config.yaml
d_expert: 192
init_std_router: 0.0152
attn_scale: 0.102
optimizer: "muon"
lr_head: 0.00943
batch_tokens: [65536, 131072, 262144]
max_steps: 5585
Below are experts of layer 2 (counted from 0) of a mixture-of-experts language model. Rows are named router (the router's row for the expert), up (a neuron's input weights, with its number), down (a neuron's output weights, with its number) and show model dimensions 0-191. Each number is 128 + 32 x the weight over its row's rms, rounded and kept within 0 to 255. Numbers have three digits each.
After each expert's rows: a language model's description of what the expert responds to; "comes before" lists some tokens at least twice as common just after its tokens as in all text. This comes from a sample of Wikipedia text that the model never trained on. Tokens count by the router's weight.

# expert 63
router:172107184044150098109099135121096071069189117114120179092098119144132197137121101195130197089132155174142109094152170114167138133163046160184178163147075122137100120056101181133155097131126156129111127132183128134167175082110158159127082214152146134094100110143137141114113166105170117149169068139060136135100144121136102147143141124146145105125091099121090122122101110121117115061153121150123175132154127172078108138128127091132119089124141145160110079153127133128136113154116121140101173131118104109164130052099106161126110140183158111118120107129108113164129193085179043152
up0:109116097172135092136117148106082137136116152190142190105127126161159109132128126160126145162128066174090127159092169149096108140159161128164139116132133078120116144163115148095112145139148124123079133105145143182137177157117125196127103062145190104106163161065088114121125089151115132150083145122147158185157191133114131164144159046056103153157066123144093090199147076108144185129150084113100168117149130104126120188138129113168079119088170107147116095138137128108057111140138131132068062117113086169142149153133108125098145104076180123162143095210119125112084161101212101118
down0:125144115124147121129192108178134098119131086075139069093181094100071143100095131052129077090088148130208113145107107111109149153158147164135133149156138130097098084161121143188154151104102151131148133150093119094105101162167134128153112112142096099148120088185133169179160157135146095123136131186144077080166120146142088134112083142151137106054198082142145141072117123134090018106117130104101126099171113140147123103147118181098165133166054118111205187119106134151188134084170146168175114166151126156115164067096167149128117138133110153114087165121131131174132095130140132084
Description: Month names, row pipes. Month names after in or on before a day or year, e.g. November 4, April 1; and pipe separators after dates or times in schedule tables.
comes before: " 19", "\n", " ", " 1", " 18", " 2"

# expert 58
router:090130147096153133096160153154097082066126090123101169137119109100102127121132099206121153103163121172093089134120143112142138171124135115212151162125135032167149186131176093117126158132150103111087127187148096156145165153114146173151048146132125166130099141093120157122115167153131118135143140146161168108159106027188122129094080102085144125068094134119125111151129113128141145101133160168180139124124133206061177149153126099039132091120072128158134055142107108108076150166134136110201158074164144146124114140159182104136101131140150097117101096112119112136151126084121085100
up5:147119136098162106090140186137100104098177096158138144188127092077092126106095185131128124183141139077129098106125107056137190154135103106153187103149095102083196131099114134172193157145124051176124097096157126083171153120106128140178072095090134141102125198215109140132084154147151139155125186173098128125095114114125107126069112085121149137063148182184163120101133092092134149109211156166167081160091118103139107140153133114102104113146207146109130116118098134116132100094074143168134135079113092157125118126117104137129146125127048136078141129168116142102105122161123143133
down5:070145043129148102133134118129180179131139117115130143118198113070076121082153115100134152164135139066135119108125124154093120121123078097128140109096136128157105160130092060082086140140095134119145203117155191113182178146114113159192114119101114134136132114163137148077161131133160097120158155152155187135145178067120138121155129112091108125127161092148131145147143135158124178123145095073079099123122144175128173131084166097163106105169050162142074164170102143164160111163204066075096173151186134134087167159153112131116095142088106117157070089060127126109149087110154153104
Description: Rare middle syllables, CJK bytes. Middle syllables like har, hy, ch, gu in names and words, plus raw CJK byte pieces: Bern-har-d, uns-har-ed, laun-ch-ed.
comes before: "d", "s", "l", "p", "bu", "ed"

# expert 28
router:101102084110136101075129170124097051119116143071087168111173145133139121072114111225170122123107166166105089109183189144144128129113057154151162157148104094169114089091135144147098166125134130147132123088094097064090137141127155130095093203141129143131088153124141125108144166132128067098131120195127160119144154087133123104101105161143156177129032149166136119132136073103180116099105131098165191095148098150153111126083104165114137090124141096223132118194098120160113109194178089113114133138136097140142128116136129110163157092129178148169183105136102077123110155090154100126
up5:148149131156139106127141117148113135131164139143098098101135147131079140057139133130191151160130192069143135147185145120141132155098069114113125159161078043139091120126167211140097183176085152085093143063134104212108115147151192126093136117092130072159152120149156148115101110102089169143176112091067159118115120138123123152108077081136102104161086151189089135137141095112114156170126157121109110132121153121150091139101168207119093112175135127156138148187074086147118075120114148112120133030127057174136162151118113158136085113122097097138088128121109129139149138133187101090
down5:113163049138104128103152127101180125169080148086145120155041144137146117090131116152134159141088087120133155186098177119134111162077133114175131115085143160156185075123120095142124153170164125109150100138174163155159156109148085119101121129106106202110169124169131066145163069132126154166123156182064104109126144138107100134091127228189141144117136074132089141046133169097125113107088086151134178079088133090119125095147111169170086170127146145099149093084132117140141116052108148121161074160132190131152174140157113141120168119107114119106115177122068123103103157098142153139
Description: Commas and clause breaks. Commas ending clauses or list items before and/which/but, also ), and dashes; some mid-word pieces after w/sp: wr-ough-t, sp-out.
comes before: " and", " which", " the", " but", " 19", " he"

# expert 39
router:166140192119128115122084148108091108159123146156124127127121096138132122111134132145122125075160134113121103156184101144133163180155061133173142178083082127152100176130137116100150090158119124148127136067148135105105131119101102128135111146111105125143156140043120115098109145140107058145148111164148128128168063153132130120163136145072144155121048176086121154085098114073140052150092117121157128162122082086078095152089151125093106070177119151128130152201135067133083184116130124143173147140113120154172062132178124191126136119171223097211098124167165115069124173093150110143
up0:076136127159132146117077123072117084122103161108121124087062155121114131069128111125115209155094104127116054088149101164111142158164115110127117118143067185125118129075123091152162119143116159111102130091158125177187092102150104161183151155134094137103106124143090122082165145129103136125118138162124130158121137131119186141078122133069121122143116123137116162136114129178145125076181098132120122111132156124133148133148153122137116092105135110104124133153072159151158153144076111111195231047118172158151106177070157191096152162158154176194208121074170152113164154111174119053
down0:091148170109123120141187141154134124098123157085163152168153128070157141173116140082138114098106159109151105116160150075116175100114155148151152099117139172195109079122061138111147161131112102127137161144120143106124087132095118159116142153133210114185128129106129151156140107055155097087150102165167155147173156116080215127116114139098133151114123087138152143136075127152130101132055085123146103118130179180128108092106111087147186108115162132114172084091159140060096172106086146116076077085108123147131154151048169108196150092087118118119134115142197124123073200076165096131
Description: Noun suffixes, institutions. The suffixes ation and ion (illusions, Foundation, limitations) and institution nouns after a name or the, like University, Church, League, War.
comes before: " of", ",", ".", "s", ":", " in"

# expert 3
router:160153205101184095090083159114085152118158120146104104096227159109165154119120125117147140099177152185143121131141172156136138164137130129105102132151083136118153160114161095108089075111148173160155163115116137108169124139145105137106080208109138207145111137121112180076121167185099106113106105164105147135129137086200167165105138165141129092109085094102114105075125101140134099113165077103132120158086178132064090148165114137137170128139129070138177145096126156134126146132154092113100166106138093148134130101119127154128119156190158069103060120082093076077067111105191067133
up0:145099173098130175127109087161096160117123176089150143085171167140142150112040179106089115049133128153152084143095130165107088149166129102118106165144041053123151108050136134134087108093138128125130156092103163090058091132103163092055173147157124182158105141144136122122175083136100154121161173141122108082172179157150144098106130138116143120095125136170168081067119140126110164182161192117108105130131115128150119101113049156081155175095129146133202157167135163136113142176115132120126151123148144138132102164117104130152129098132138163098119127155135057132149162049124117155
down0:093143111112108130182112136151141183100111092169119157135130110177148111138145112161128122195168153144156115168103166080071179174147135143123113114126174199138113136168133104066149145157134170130165156125162128139186127106129081122145079143142170085105138096103124107115122184086082149116134124076149092170073105106102110162165170086115113120208149029159071154173106146157136099116068075156109155065129155158082122125186160132122132108137095128094079092080151121123159152104133090132173086107135127129139116069130101101127115166145067080186147112123072163173127125127184091102
Description: Table cell separators. Pipe separators between table cells, mostly after numbers in stats, election and sports tables, e.g. | 12 | 20 |; also semicolons.
comes before: "\n", " ", " 0", " 1", " 2", " —"

# expert 23
router:101103171133138096126130139150073108129120126156091169053154161150116150084156093141166111073148164131151119121144132175091102142160131139204172147082091103186111184131178136202099132127181114146203095099136126062165110121129118115095120170130140130104123190085138107084136179099124094090142078162129151163152167064126137138138138184155151211116022121158153112158125042127160105135170141175114141134131100143105128134099169094144139070132131097123103116191139096136150122147187094110086171150117075140122133126107167160143148093090155097167143113139082122130145098094121139153
up2:144152188083098146169140095169089109079115163113151079095094084149159146149122059111132135111172115112092079146085102162097141104125155132131167112141121147126163127144155132118140050163162126150098163115149173128151119133148194154108105117165126175133116169100123120104092127080116091133071109106135106148156161091113120127134134098110171134069211160118100144153071127156121113048133154121082207065134122109109152142224191142148116108146056178151102144131080122124134164136154123084107120191208118137063086171159141124148163131122140093177095119173109146115119078122129104146
down2:111073065128138123156130176125153144144185089136118084126171184097132095121174133145115130128069133111075132146119132134173104170122096166076173103091107088149089091076064081139087174078154160157137125144147187116124093122195104130136134141103144140107211143139112096147143123181134126094117160087154122142116085169099165148175116158126084123126037109105135142061192198149183198155171118137136096149095092141126118124066123134098141141139152099168164095113166104154069108124146102155173101096130136096150107127208145155151084073121121146087133106097121134130129145083135151154
Description: Commas. Commas, mostly after introductory phrases like "Two years later", "However", "In the same year", and in lists, followed by and, the, which.
comes before: " and", " the", " which", " but", " 19", " he"

# expert 44
router:165145168119158131081152133139079114100136126112117169131127075060057112109096138167165154099112098136104121162173136185141143151117140151103169152188068148149116158063153143125147116096130090095090073112145099119124170137148068122094090222147125159118143181140126119096081142126129139097137106176139150120103115114211180135134097161069158106103056185139136112123147132090132091178092124133071136134113036153125133145140130147115125092131134127126185105158133074119136138153194122092165129113106108091136138129145141168129130148109132081138078091078166149171112169049210111133
up0:119138126140114087182148191153104085113093148009200136116111150117167126134121105180150108212171056151117135122118129163086114104175184113119153201114130131146143129166145065098077135152188062109081075101155141155111093170077155112072144147108110156149108064127110121128121117090149103111161106124101113106160182160092170127099088194159151076122152143148115140114142119117132145171078149115098132114120137181129109178117155158123121094154102159151161108162142144126129190079106109093098095134188093130119140113101156118138136139122146071131094131178073167175147115138166142113
down0:139089099127111095155127123149144171130104146137129195192111154147100106137128161103125103132140160137112136129116108098168090098182119115100141156086118092162098114180058094152177111101084185138097169178154030094121075134161128112129091128143142088118178094139142198140167159132082166170103113089080122175111136146190080083128177100056123083118113190150160095113191105143189207147167040086093108151108117131105125144096158120126132121120116124133152169082137152150072129167124119122092122089130183127082147139139124129089100127170145118179151164085143142119123128162091113125
Description: ure/ade word endings. Word-final pieces ure, ade, gue, ue and accented é, á, as in signature, legislature, Brigade, values; also the nouns time and role.
comes before: "s", " of", ",", "my", ".", "n"

# expert 8
router:140088148099167128102119172115129158117153148080122138093157117120100126150166131140176153113184108091094116154208136192144157120093115110154181139125071168145057147090101180135139101133140129187117144105137060078127103146099127092117125142157141145102131114088158178121088138150115111154126182149159091129121150092130208160111119167149125118107076074173117095121117133099154119074125094100106191074196165174130151183163134125126116101162119082135080120161053102135134169109160145065136180173111109124158095128105121209143198142105131117199117145076107120157122125071092122156
up7:160099100141133063153131141078102078084084121100059149161127133101133125132152101160114139152152148132154142096167071137143175107128074124125170128180115133114129107100139094173095187143102070128111138146136086096154128089185131141112194152112122148115194180120131116055089154059120113129113148102204076138106149172150105139168145183143133179138096073111133178095135072172158097170113136121171183117130105174153120104132095101123117127163136102129140155144136134114088144087172126214086131144112146107143103097195153134188118094137185092095097112134130187153130201109102079153
down7:156142105172115155134188117146101150118144111154111103091120136129156137134161223105158096097133152103164076165119144151133091158130184074112094153077171119149145166152128140123160089153145122124115121123099178134110184156068149118161058121129129073092100111170131152085154109148124143125124144186094159132113128187126118110154131096105143116073114108170081100127121147075153142084177112145087113139139080043116130089119190156126124113102152081173142183142094156155206130216110111113149146137174135143080106176086088106107107198130088101132107156095110123145054092098142151057
Description: Articles and conjunctions. The words the, and, or, its and their after prepositions or commas in running prose, as in in the, men and women, the future.
comes before: " ", " first", " re", " same", " p", " f"

# expert 31
router:152140141105141102111141169153100135135106141158125145046155129087082136045168060080166100124154064154160062152131099178145169154152141153133143186138133153186100145124121142154124128132122138126099097152073105083150190093135119171146104145132094174114073159145137127144124156095180114122127077152148118135128170113120184152127083156183084147145113130082085146133093107083206109135109131084092159066128084162062117131066219123096127115141113131123146060111137129104132184121116114085149143106175065170149099074121148178079101107129115134171121124123119087134118116117155120179
up0:161121104115155188106146127174114102115125070108147120076150101128135105095120097144129128135147104119103144115170123112119123085157073088188120162127048134171077113104124166127107122094126098084143138134127052113096110133112176100193150139137115148141101108153173182096121087115139203097123121176136071085117188171153108172086118122082110131119109057052096094103091119145126145182147067123167091145187154147116156095167130147147104152174117057137167086083171143175131073058175118172131161110074131160183133126119135159166112144182154139118132138116132144157191161121123113140
down0:084154227121080090165148081097124132088050147173129101109121147102092127082097141158132136136153134115173137161120098197158158145142129154073122130192195207133121166083162116140127131074101106155084100099134130098118106142099087140077121131126116163141117122087125198069116183134165136160109086077126176118087117174157157141160131154135141167118193129149093184158130139156163061147102142149104144090055106092110087183165108152147134156086112147132138145112101117127093148160095149075055108161169104143127151102151075107114134123124119143122132094153140122113127153181073169114
Description: Line breaks. Line breaks ending paragraphs, table rows and infobox lines, plus the word ending "ite" in despite, opposite, quite.
comes before: "-", "|", "\n", "==", "The", "==="

# expert 2
router:142130148144214149116103140164134133144168160090134156091146175114087164091138118181207081145158163133133057123155169151132156162110161158116111135148084081157157106100111094117097146092149153135125105105081110115065120149122084150105092140141129167153040104120126131105075154163166151116164088133088192162118113073191097145120167146177098138124116155209116102068112133089091076110100129136121154128106147096143137108112165163103138149142142125110099120114134102164142100127142143119118159161075146142110053135127127193165141098172111142173092086077122016104160123076161122143
up5:135127188127100101189140154157158152079142091132147113127168147154124139075138121160104169072103136130079132099111087133102106050082124096183163063141098118121164096125149035150090140110130102171119091148178119110072161146109090175143110146124109124202152115085131170124181132142114115126109141080132177152141104062070052102169146112103104127136107120128125135120137149128098095119106148155101094184161153140074161080131134116145152081169143153143141161154137109124163152068123168092130218140156095141154113141113136091186107149121171132164175061169124142154189182083130140159
down5:101078134146123117110113127190144161109165052113126149175087085181150152079127147148096127159169053117150158143073112125166097075083101135079096137117130190127072166131118189090150165125133129134124106168149130143142097151135152130117182117178114111101055176115095148092074164145124176158101144126099131151040156152091086116125100099138145121134157134146164099099096138104126126135133168215175132131085111165114112158182170134144096078218165180080117098179147107051108100129116120092151101096145112154120126113147136110079126106163173130147104131113168113164108119127188120117
Description: Mid-word s and syllables. Inner word pieces, mostly s at plural or name endings, plus ab, an, mer, as in carols, Curtis, establishment, Damer.
comes before: ",", ".", " and", " of", "ion", " in"

# expert 14
router:166110141109146106105093181141133094153134091117055105128131070125110119116148090144124136143150132160102090187127170132196127149159089180174152161132116087181098143110157083112145151127113104168167100102169120059152144112141139152144088197093116153154110070130211140077140201119140136096125091153095167166133165114171109109123133111131167086124077172153117125131103090098153114120168083098115138132144141112094145128135163155055137110193116105072123101141157119156068102226182106064124136096140097119179062102144158158146064138119155133134116116121131099114054154116175120128
up3:094129122142148097166135127118145088116106129122093129079124149131162178149174119111102181128185035076136159148076162147154133163073147114192062108119179101114116148147130144124087094097166121163121072118119169096140159142122119086091070148144147142113177179090157124190137153132094119110116096175131103132078121092155183069081211113129139119172135148146078139200103126095166090120114124140207117105147154123081082138150121118093138127140172174165144142130152118039114115165184106129129093122120095117056135135089179135155150084107133160120157115148147180103145102135071126138
down3:166127142161117158139180111107158144171180156087108151164095160066116055077137143108156148147074179188144188114154055087115104159064100132147159167090121112109078136205078088186188089113156098156158107153127102163152136145180130111151083162124081079172127123183088168145126114115114167096178141125083105123116105207162137149123113108109145103152148112101098112120129122095096138120169166145152194155118106121134159123172141168124087155093118173145101158110091119137144075106103107127053130125147131124111151158135115133137104089165115072109085157081152116100120134050115107152
Description: ca/ci word pieces. Second pieces of words after an opening s or es, mostly ca, ci or ist, as in scathing, escape, Lucas, activist.
comes before: "al", "ence", "ent", "p", "pe", "et"

# expert 45
router:151101176078129129079137149133152173108138090146129146095176093158112148111148120143153179136133143145118088112105131150151165137136120129174081199151125056159120116105118146125200125112128157088152060136117044073108140136109110116112157107101167130096126162073124166140123155127087065104153168160103172146139091071166145109090068184111098118110129147136102124131170055089126083089136070146123146176144129137092150145105079157123183149218142178112153103115137064128123153106163154081166153115113095125153140134083187171133162091172155113132120125114155155096104156114144023132
up0:185131142147144160057133115083121119123093082081165142100127222100104127162151092128104116165142091186170148088186160131117150122094089137133190166109138136162175130144103094097156076111124160159102173122081037110138120150113125112150086122129103179134131147149145115098099179149106141129160144114170121125091111154094094099147095147101062114131138132168143133090106129150143105088098076182147115210129125095110095164132123124101081178130141167163165138097090111106110083162129127119157120153087113190162137123136150204176173106115064080110117063081138144141145216132109113147
down0:124120164073145117130107161117128124161166098156146057154147116076129131129066144112123120142093152112176086115137139102110179137122135148078186147131092147133124130130114118177094169158101114102159121118152169152102036141108100094106162130173155106092140113215173134150096129133144126153128099163093105122140068161151145150178210171105240144101133072127150083118080113090133150157176180122087117090101090147089163139092163109126091104140083164130162134149101123160163147066122128102121127080171156131162121136145112152080114078118095154127183170153094147119051068112162153102
Description: Mid-word as, les, um. Middle syllables as, ni, um, les, ber inside words and names, e.g. emphasis, increases, merciless, Pendulum, Solberg.
comes before: "s", "e", "ed", "or", "fer", "que"

# expert 61
router:148105182135185124070111181170097138132117141113087099128177135091148134076164135143128143110160142086124043145163133165118104136115136215133106127140094091116113107125155092110114129147127094124164097138140167171159134118164170111116106142132168165109169121130153167146118136119192146172105116123136147097143112097156161153109141174145126183094107105178073160151147064117090142147177114112092157154131088175139146157122134112088152142161088081094177049201101110134140123146146158095183163087161095178142066067091144159096150069077121089149050104076148127118139105079079080134
up3:152177113139148121121143186132170211119161123151180149131111129071152134116144134152141124116111106200141145108145107127086083152054116092143119184097132024113157083124151060143160105125154106119134133184130141141057144152174102128120118178101132138075129138116146108134092122119040118114173151119075136108171104188099129088088149125134113142093091096166147093131122184111114090175067142106118117112200044086119119136169158145141118081168116128159191067120144112158161122116130163137161073119071153127111086149158163123152143105081119141175146129140177183112123147110126147149
down3:115096109087153158119079113060101124130059111112136120171078142114113132105166114148137157132144143096128152125177147128155155118099113094158100134120157178175124099129156203128114116132074130068157208151098122144156076167090078156100138082176088124164161100111110137124105141178112170158098103138141173165079118140128088145145139153147151110141160172084031163154119136082145143075059132158089168141079165145098102074142232194125116144137174102090061119170134113176098112148132118143156180145082077139131173155114125136126177158116101151115099130109108079135108110128129134145
Description: Adjective and noun suffixes. Derivational suffixes ending adjectives and nouns, such as consult-ant, vis-ual, Imag-ing, Execut-ive, Natur-al, part-ic-ularly.
comes before: "ly", "s", " ", "ip", "ial", " to"

# expert 30
router:124145183089152084111112162150139125158140121083096110159116153076107141109115115143159157126121131133161118138165146167115114157131131203155140172175083112090121153132126124110163111127137126149131115137125095117141167041154125176151038157076158148106117144183135101143184122095143110118214068122124128106141107091168112083149116122098109134122121111109125162128088149140176105090147121156094122132123096152161113081131167121080165080187133159083139068137141107087115172082124110120154158130209139082126084119166182148142241093169101089148139157125108056096074161048151123110
up0:131085090119155120107117097123098069117154125133106152111111127113136143140156102159129176174095161119159145114162097145126156134137113117143104142153151097099201065131144079082138151071090119126133122159189120162101149132155157150201076150126090116113216128129193128179165074139122048127153111178124121173103193045092181139106120150154105123145173106118126214159129122094157090115102180064165135156116110106138134159093176124128102084143122077144125109169095100077140165139131060128099132091094124138099116127101124128115133126077093159170138125139192139158120135100205116189
down0:112123131112116124108140126146170048182139107109130113152221075100119106145243119085146076098099142113123148158131127115145099161076150124108106120124118109182098201130170112183156111105142118136117227072088084149179069142109082123083132121150095103160153089179160111123149172060126135097090093137130147152152097148170110131163085098121157157172087170123133155166113110090101138126114128117117161100153100134137104118184074155103093128148182179098105138127157107113167116107108114141099143161152110121091085133117190121150144106170100120114099120146234154135105139146108143095
Description: Suffix "ish", word stems. The piece "ish" in Publ-ish-ed, Span-ish, Turk-ish, plus tch, gh and stems like public, own, present, research.
comes before: "ed", "ing", "er", "es", ":", "ter"

# expert 22
router:133056097156166139117142159138162052113180117060109142092147140145136113130117058114116119102164133132186083115142086135130206171091093139181100122111087108130103137101168169158143146123134099166173150125152104113106133116148149161078088148106120139135120132129127172111102137135123113113156102158169158145138136107130081193113140118185152123074047124156133082133131162134125140137143086151115119072225161084121090123084128100075151142173139126140139113168064132181133147083117107100151186128109057178191106124099157136161131083158149133129080173131069089102166071106178088157
up4:107151120148118113129160139201075181142150110153078156146129152157147145111137065093161114160200154146142140093139081160144158177105082158099127121107176074082143070101138120142106147169104104127104102100157101073141159172113113153175065166101135176169079126128103101146094117085183181162100094108125127149147173124111152138156092065156110156136097151146168177153138100116125135117126158126077180087117142109162127163105163202121133170112160143110163128136135038129132136103094144079064104122076142128162093137132206119139127072121135090138159130117108150142166155074114044169
down4:156103176092123148124176109153114093117127088110130103159159098164190125148184164102162142133119155134108101166101156130114068109102071130098177109108124147119130133081081069135130054131182145109071103123146129100176126120171133120101096129189141079126178152132203168138083118183150103133138119168077156096121105142108114196138175159127150150132075091116111168118088121085120090151213103062143120073079074177124180085127057168159166076167149126133166130120155138120107145132131145179110122093152144132110132103170140141142100127157176155168050106127108113139099153147104139078
Description: Plural and adverb endings. Word-final -s, -n and -ly pieces, especially adverbs and plurals: posthumous-ly, recent-ly, especi-ally, glas-s, direction-s.
comes before: ",", ".", " in", " of", " and", "ion"

# expert 59
router:101146143119152151138109188138140142159158125085074124132115105130123146101079097151131107134191166095188085125170171148155098192150214135163120104171089051158160163061157125163131107097142070103082083098093094072147139124116183116073133140077158131106165136077123160126168142080089120101150114138113185162159130086162164119156126122110118151068096186137104120149102125115130053103196156091122138111133111147101104126126113095155098112210130105195139088136103126156091118142163136091130162138135185122103114061162136176163092166121150102128082159106132105091151130095143101145
up5:116091145091148162172131087168187122137180114180061151130118070103078133119122158109090102134153123096171122138142115108157126122093136149141101104095180162129112131103160104131114117113142164118057069193143125096145116082165158144111150149120068122133174103143091135154108164100105113164207151049141148140156178125119099125116112135135134115117151152166110107106173080063126097151062158130113197104183063220152119135141141158116086099144113124108139133094186148144033142116076096119143160116150110100099101098137141132133190108163111136122117098156091115184092132124207102156
down5:100138044125181057145150171062179122094145060151129116124129086115103152078097109115174178105148140139168125125092080125179112172159137124126133172159151152163153075085097116151173120103092087124157113179097160128178129129119109070082106119134143177084138144115156102173082089138139077130159108189168120109152133133134059148082137056076124087139126129194175138106147143157094161134168147138133164149170146141089080176125102096157158174116144121154128123130100101167140152162122117138099065123113122124116110095122158127139125143057142151214062133157165095131123103164160113096
Description: Pieces after C or c. Pieces following C, c, or re, such as op (Coptic, Eurocopter, Copa, redevelopment), em (seemingly), ur in Curia, Com in Comedy.
comes before: "s", "ed", "ing", "ic", "il", "p"

# expert 33
router:131142118096122120147106158098118094198143113065145107095129168165062187083099121116186109153157114100129075112165147172113130102115100159143133127095122086110081189145134096155162151122145108135166157131193085081168099134099083178128133211073144158113098123155144180158078181085097128161116136178116112109126106081180142167164142156154103092089117135174062121139128083081187131163065142096064114112103104154154125157156127114086135077129083147100185103134102123165066091141142138101150141110163090165142085137083154120135142155174150096134119114136172092179090119115173105113
up0:148109132124123101115122121120142146159128052126152138105144104082140160082154072168144138147103129183123151046146076113140096133195067146152103140140115129140164115150145131105156103091065131160147103080115065108081141112128181147117099130116125086175134084103124105138117074145134154078121153156162186102136083131087092133135079146112095133124171140153136084162186113051124147140142132151093175113088205191144138122107183119125080138174162135122072064154153118144113073122122116140203181131096171152165113156082153139144209199116099185154091158118119173147136138113135142119
down0:141111113073144155166162084061084119082173102055131128130129121189131145122157115129182111140142195087131162154138111141114122089131121117112161123104116125096134128115015132099139164134159110137130150136106201157176135136116151149127154081115138114118094138202141114137127156139163131181121114106150061174123156136123104074140103105144194081118087172128069145142167196104177157142128190151118122115086130151156099116116096167158133151133141075147141178161128115098149090088116190151088087120069106110086183150157145112148089095137187085070170130091113115113153073156100109079
Description: Two-digit number chunks. Second halves of years and numbers, e.g. 17-59, 17-88, 19-35, 47-80 in dates and tables; also the ce in enforcement.
comes before: " |", ".", ")", "°", ",", "%"

# expert 16
router:164071175095189119075138126125114110106104152166156126105147166079115103103105152117111120099198149113103095147151099108113107119157094171139139176111093056142089098122150118172097129096180091078114179072147101084084161147171166186075113164143124175128068108052165121076102135140112109136149102143160163103144164117197192116161150117146116136099104167172096117110180138150154113153123102136112140138129142144120140191113116156090152072115108111167125095162102084118158144122099140111121171139124067151158081077172148168130166076174115125111083198131180112132103130067173129087
up0:134093144138162180148108122110105165100149118152081145149122112132129086123113137087163113183165177141157080114131110115123149142122138159137123137112099145198100146136128064121142161128097130101129139124124100110151149131154123174198129125151124146154130085126107136091140118153133141112066093145067110164139140121197159134090172050120160067088099170156096050166028203117133128119138098125125145118126138148067113143204154130123124118133128088118084140164105111090108129114171165126164180171082085119102114128168072103134085080157133082100101173129176112130075140151163250120
down0:095190061127099037142161100119140115162128143107169160142130133106137144096101145136151109129070097177108198175115165075106150118144098162032169118123072138162066140124143101167149128123125131105083140124161214125158172122114121089122148181110141107139088127093142099126105136123097100104151153162182131118087110179146139110143148112089119123204112211121168091106164084134163116143105129118121163106092163154133118115058106131129114086098121110094166163151153130099090075166129086176092171110112174120151118137134098125098171145101185122099150119110127177137223088141125095152
Description: Abstract noun suffixes. Final noun-forming suffixes such as -ity, -ation, -ment, -ence, -ies, plus closing quotes and parentheses: infin-ity, sanct-ity, Preced-ence.
comes before: " of", ".", ",", " in", " and", " to"

# expert 32
router:158138181093174144094059160168088126133129138184078060099124138075123112082128132192113127115082099133165144084161119148165134131115130130143114158146105122200129149111207149156088171117169116102192141089128088110122114153181154180134128176133144144098106114089133113150158121123197156140120111096162118130124096093194092155127149228120060159135092111126152067121122154104130131141155086173156148149143104148139143155111170110113132081184070144125134110121122098141151153098126145120113117106155151125128053101091139158217082108159163092155080100095105091132083109082147072139
up7:091133124092132139159136150138145062125176119141144140108075141144122099181168134050150122095137135113169154128120102177208086133106122140167134146147098085158105058120058115137141143141145153168096166155077156154127146073078170099114137155151120144149148195120131133180170199110137132129148165119101114120114141101170166159083109067169081122161132159140109086168158141094079126132113158156127125102074094085131153186123157089084105089147191098154137176085134201110108145153127092110146086095134135107099178147081138164146144098103134113088094108157101122159075092124126026104
down7:156078084075062102133085123184123091133124132153109124137178134128068144093149095156128115049152104134133113071127156100133089098153132088101048158140120191124141128196151137139139094053090089077152107112130115150102111181174153132120120131168105167146160041095155127098089105161082122162184181050106176114071165145117148113100161188106172112124178093120110120147173128124205100138153119186094091144188131118135081124100120156157155136134139149106149133075097117129138126108152107133106147162127137181135158138138164112098134187121145132149137127129060139141164166177131129126
Description: Indefinites and ordinals. Determiners and number words after the, is or as, such as a, an, one, first, second, two, new; also ular in particularly.
comes before: " ", "ly", " of", "cc", " time", " st"

# expert 54
router:177069175120104127161126171099081086125129143050152143114160127142066180065137157178127145073185163180120085071146126174150141136147154147165106153195096128144151174145163104215180136143161124069101135149093135110164135088108040157093084110101109170124071154076194103177070151156189101130127095130089097145150123076126143179110098169103125181100054123158078098124133120167137143100142114145126168149156069118138118101149103112103134122130121090134118169149095103098100140192112109133140161119140112159123110161128135135180113125156158125138143146132100105134107130096126100141
up3:114090156138141107139130182108102099192177148136118189084137060101107128106117068166164108091131137076073173094182116107127147121144089079151099192135121127092088145071061167156083085161096123144125152113119066119120148148132112063148121130076116121139117156113141127109143142153084071162093125087134117092172130172161166180141175206137118121143159163141108112077201049114117107125106118090142133173095114121108137123134106169147095147167182128149122079143120158112163163140134126176175132202126088164102132139106157124109093112070096181105171095126165174117105148113100106094
down3:142116132118098133104144190127147158109134132168110087129101189159173140098207144125140147123150113184133089149107111118168130135080156151119143112152153073190165129177155031087150144070102128151129106151117203096138124129156164197098132163116127132081184086138094167131117066074191133112088116137102163139090127060143109072126122119078073131181115056120136129170049148135141110169124123159166117140123123112099136107098169082131107101156130178060107165124191061137121109131142157100148105109164152100126186153121141147127156118124098124112054124120125117145126157114127167082
Description: Periods and sentence ends. Full stops ending sentences or abbreviations such as Lt., Col., nom. illeg., decimal points, plus pieces "ro", "tro" as in in-tro-duced.
comes before: "\n", " The", " In", " He", " It", " This"

# expert 12
router:132113188113119137178137154087102062131167140073128137135134166068185198151176135137109140100138128165183125134174073149112089124121133125146176133160086084155120103074147150103147165107160096131144107138148133122150115160088144140116108119152096193109084216169132077102100136135133101166190120139186192194179090131103138153090082157124126143141140087141064082088114109076124083136126067161084153110145137156112159174105064214143193107129092113124116139137119132134130145120136105107116155153144088187141124102116160132074129112177176114169106130093103085147085143088148115120
up0:119112120161168147110157127074207125084061176202123135192071092100105149132180090106076157058096170095109087131150095118121129130164107144126156124100083178122106196156149171158098058141050155172175152139059068091172110079120172128127099123103078134089098145166105129153119128174138126094042084154088140150088142143098131156175148140179165152129097121141097128118141119157117090123143126083149125117122157108114123194112132156120145139146103086167100138155105103090104163122169149093146117147169189116145111116153088105113142139137160164112145142094137142182124135134148075135
down0:121129090173108151074114121169105089187161123105183139111150146114178118094141186058140142166121089176123103093196068107135147035140128098147137134078143176170115116059090106123215144112173084156144121164075083127106154144129082145115117188139165107142132114140132190111129161126125078148143155118060138135162172217102119126099126065100084149141150102151121145145121137096120075100131147144106153091163057175107156129067132129107128108119146164108157138166152156168144130099145135102135122172132098093122140120108177137149116125136149077146131108098140110144162109112147029139
Description: Prepositions. Prepositions starting a phrase after a verb or comma, chiefly in, for, on, at, from, with, as in "released in January".
comes before: " the", " 19", " a", " his", " 18", "ten"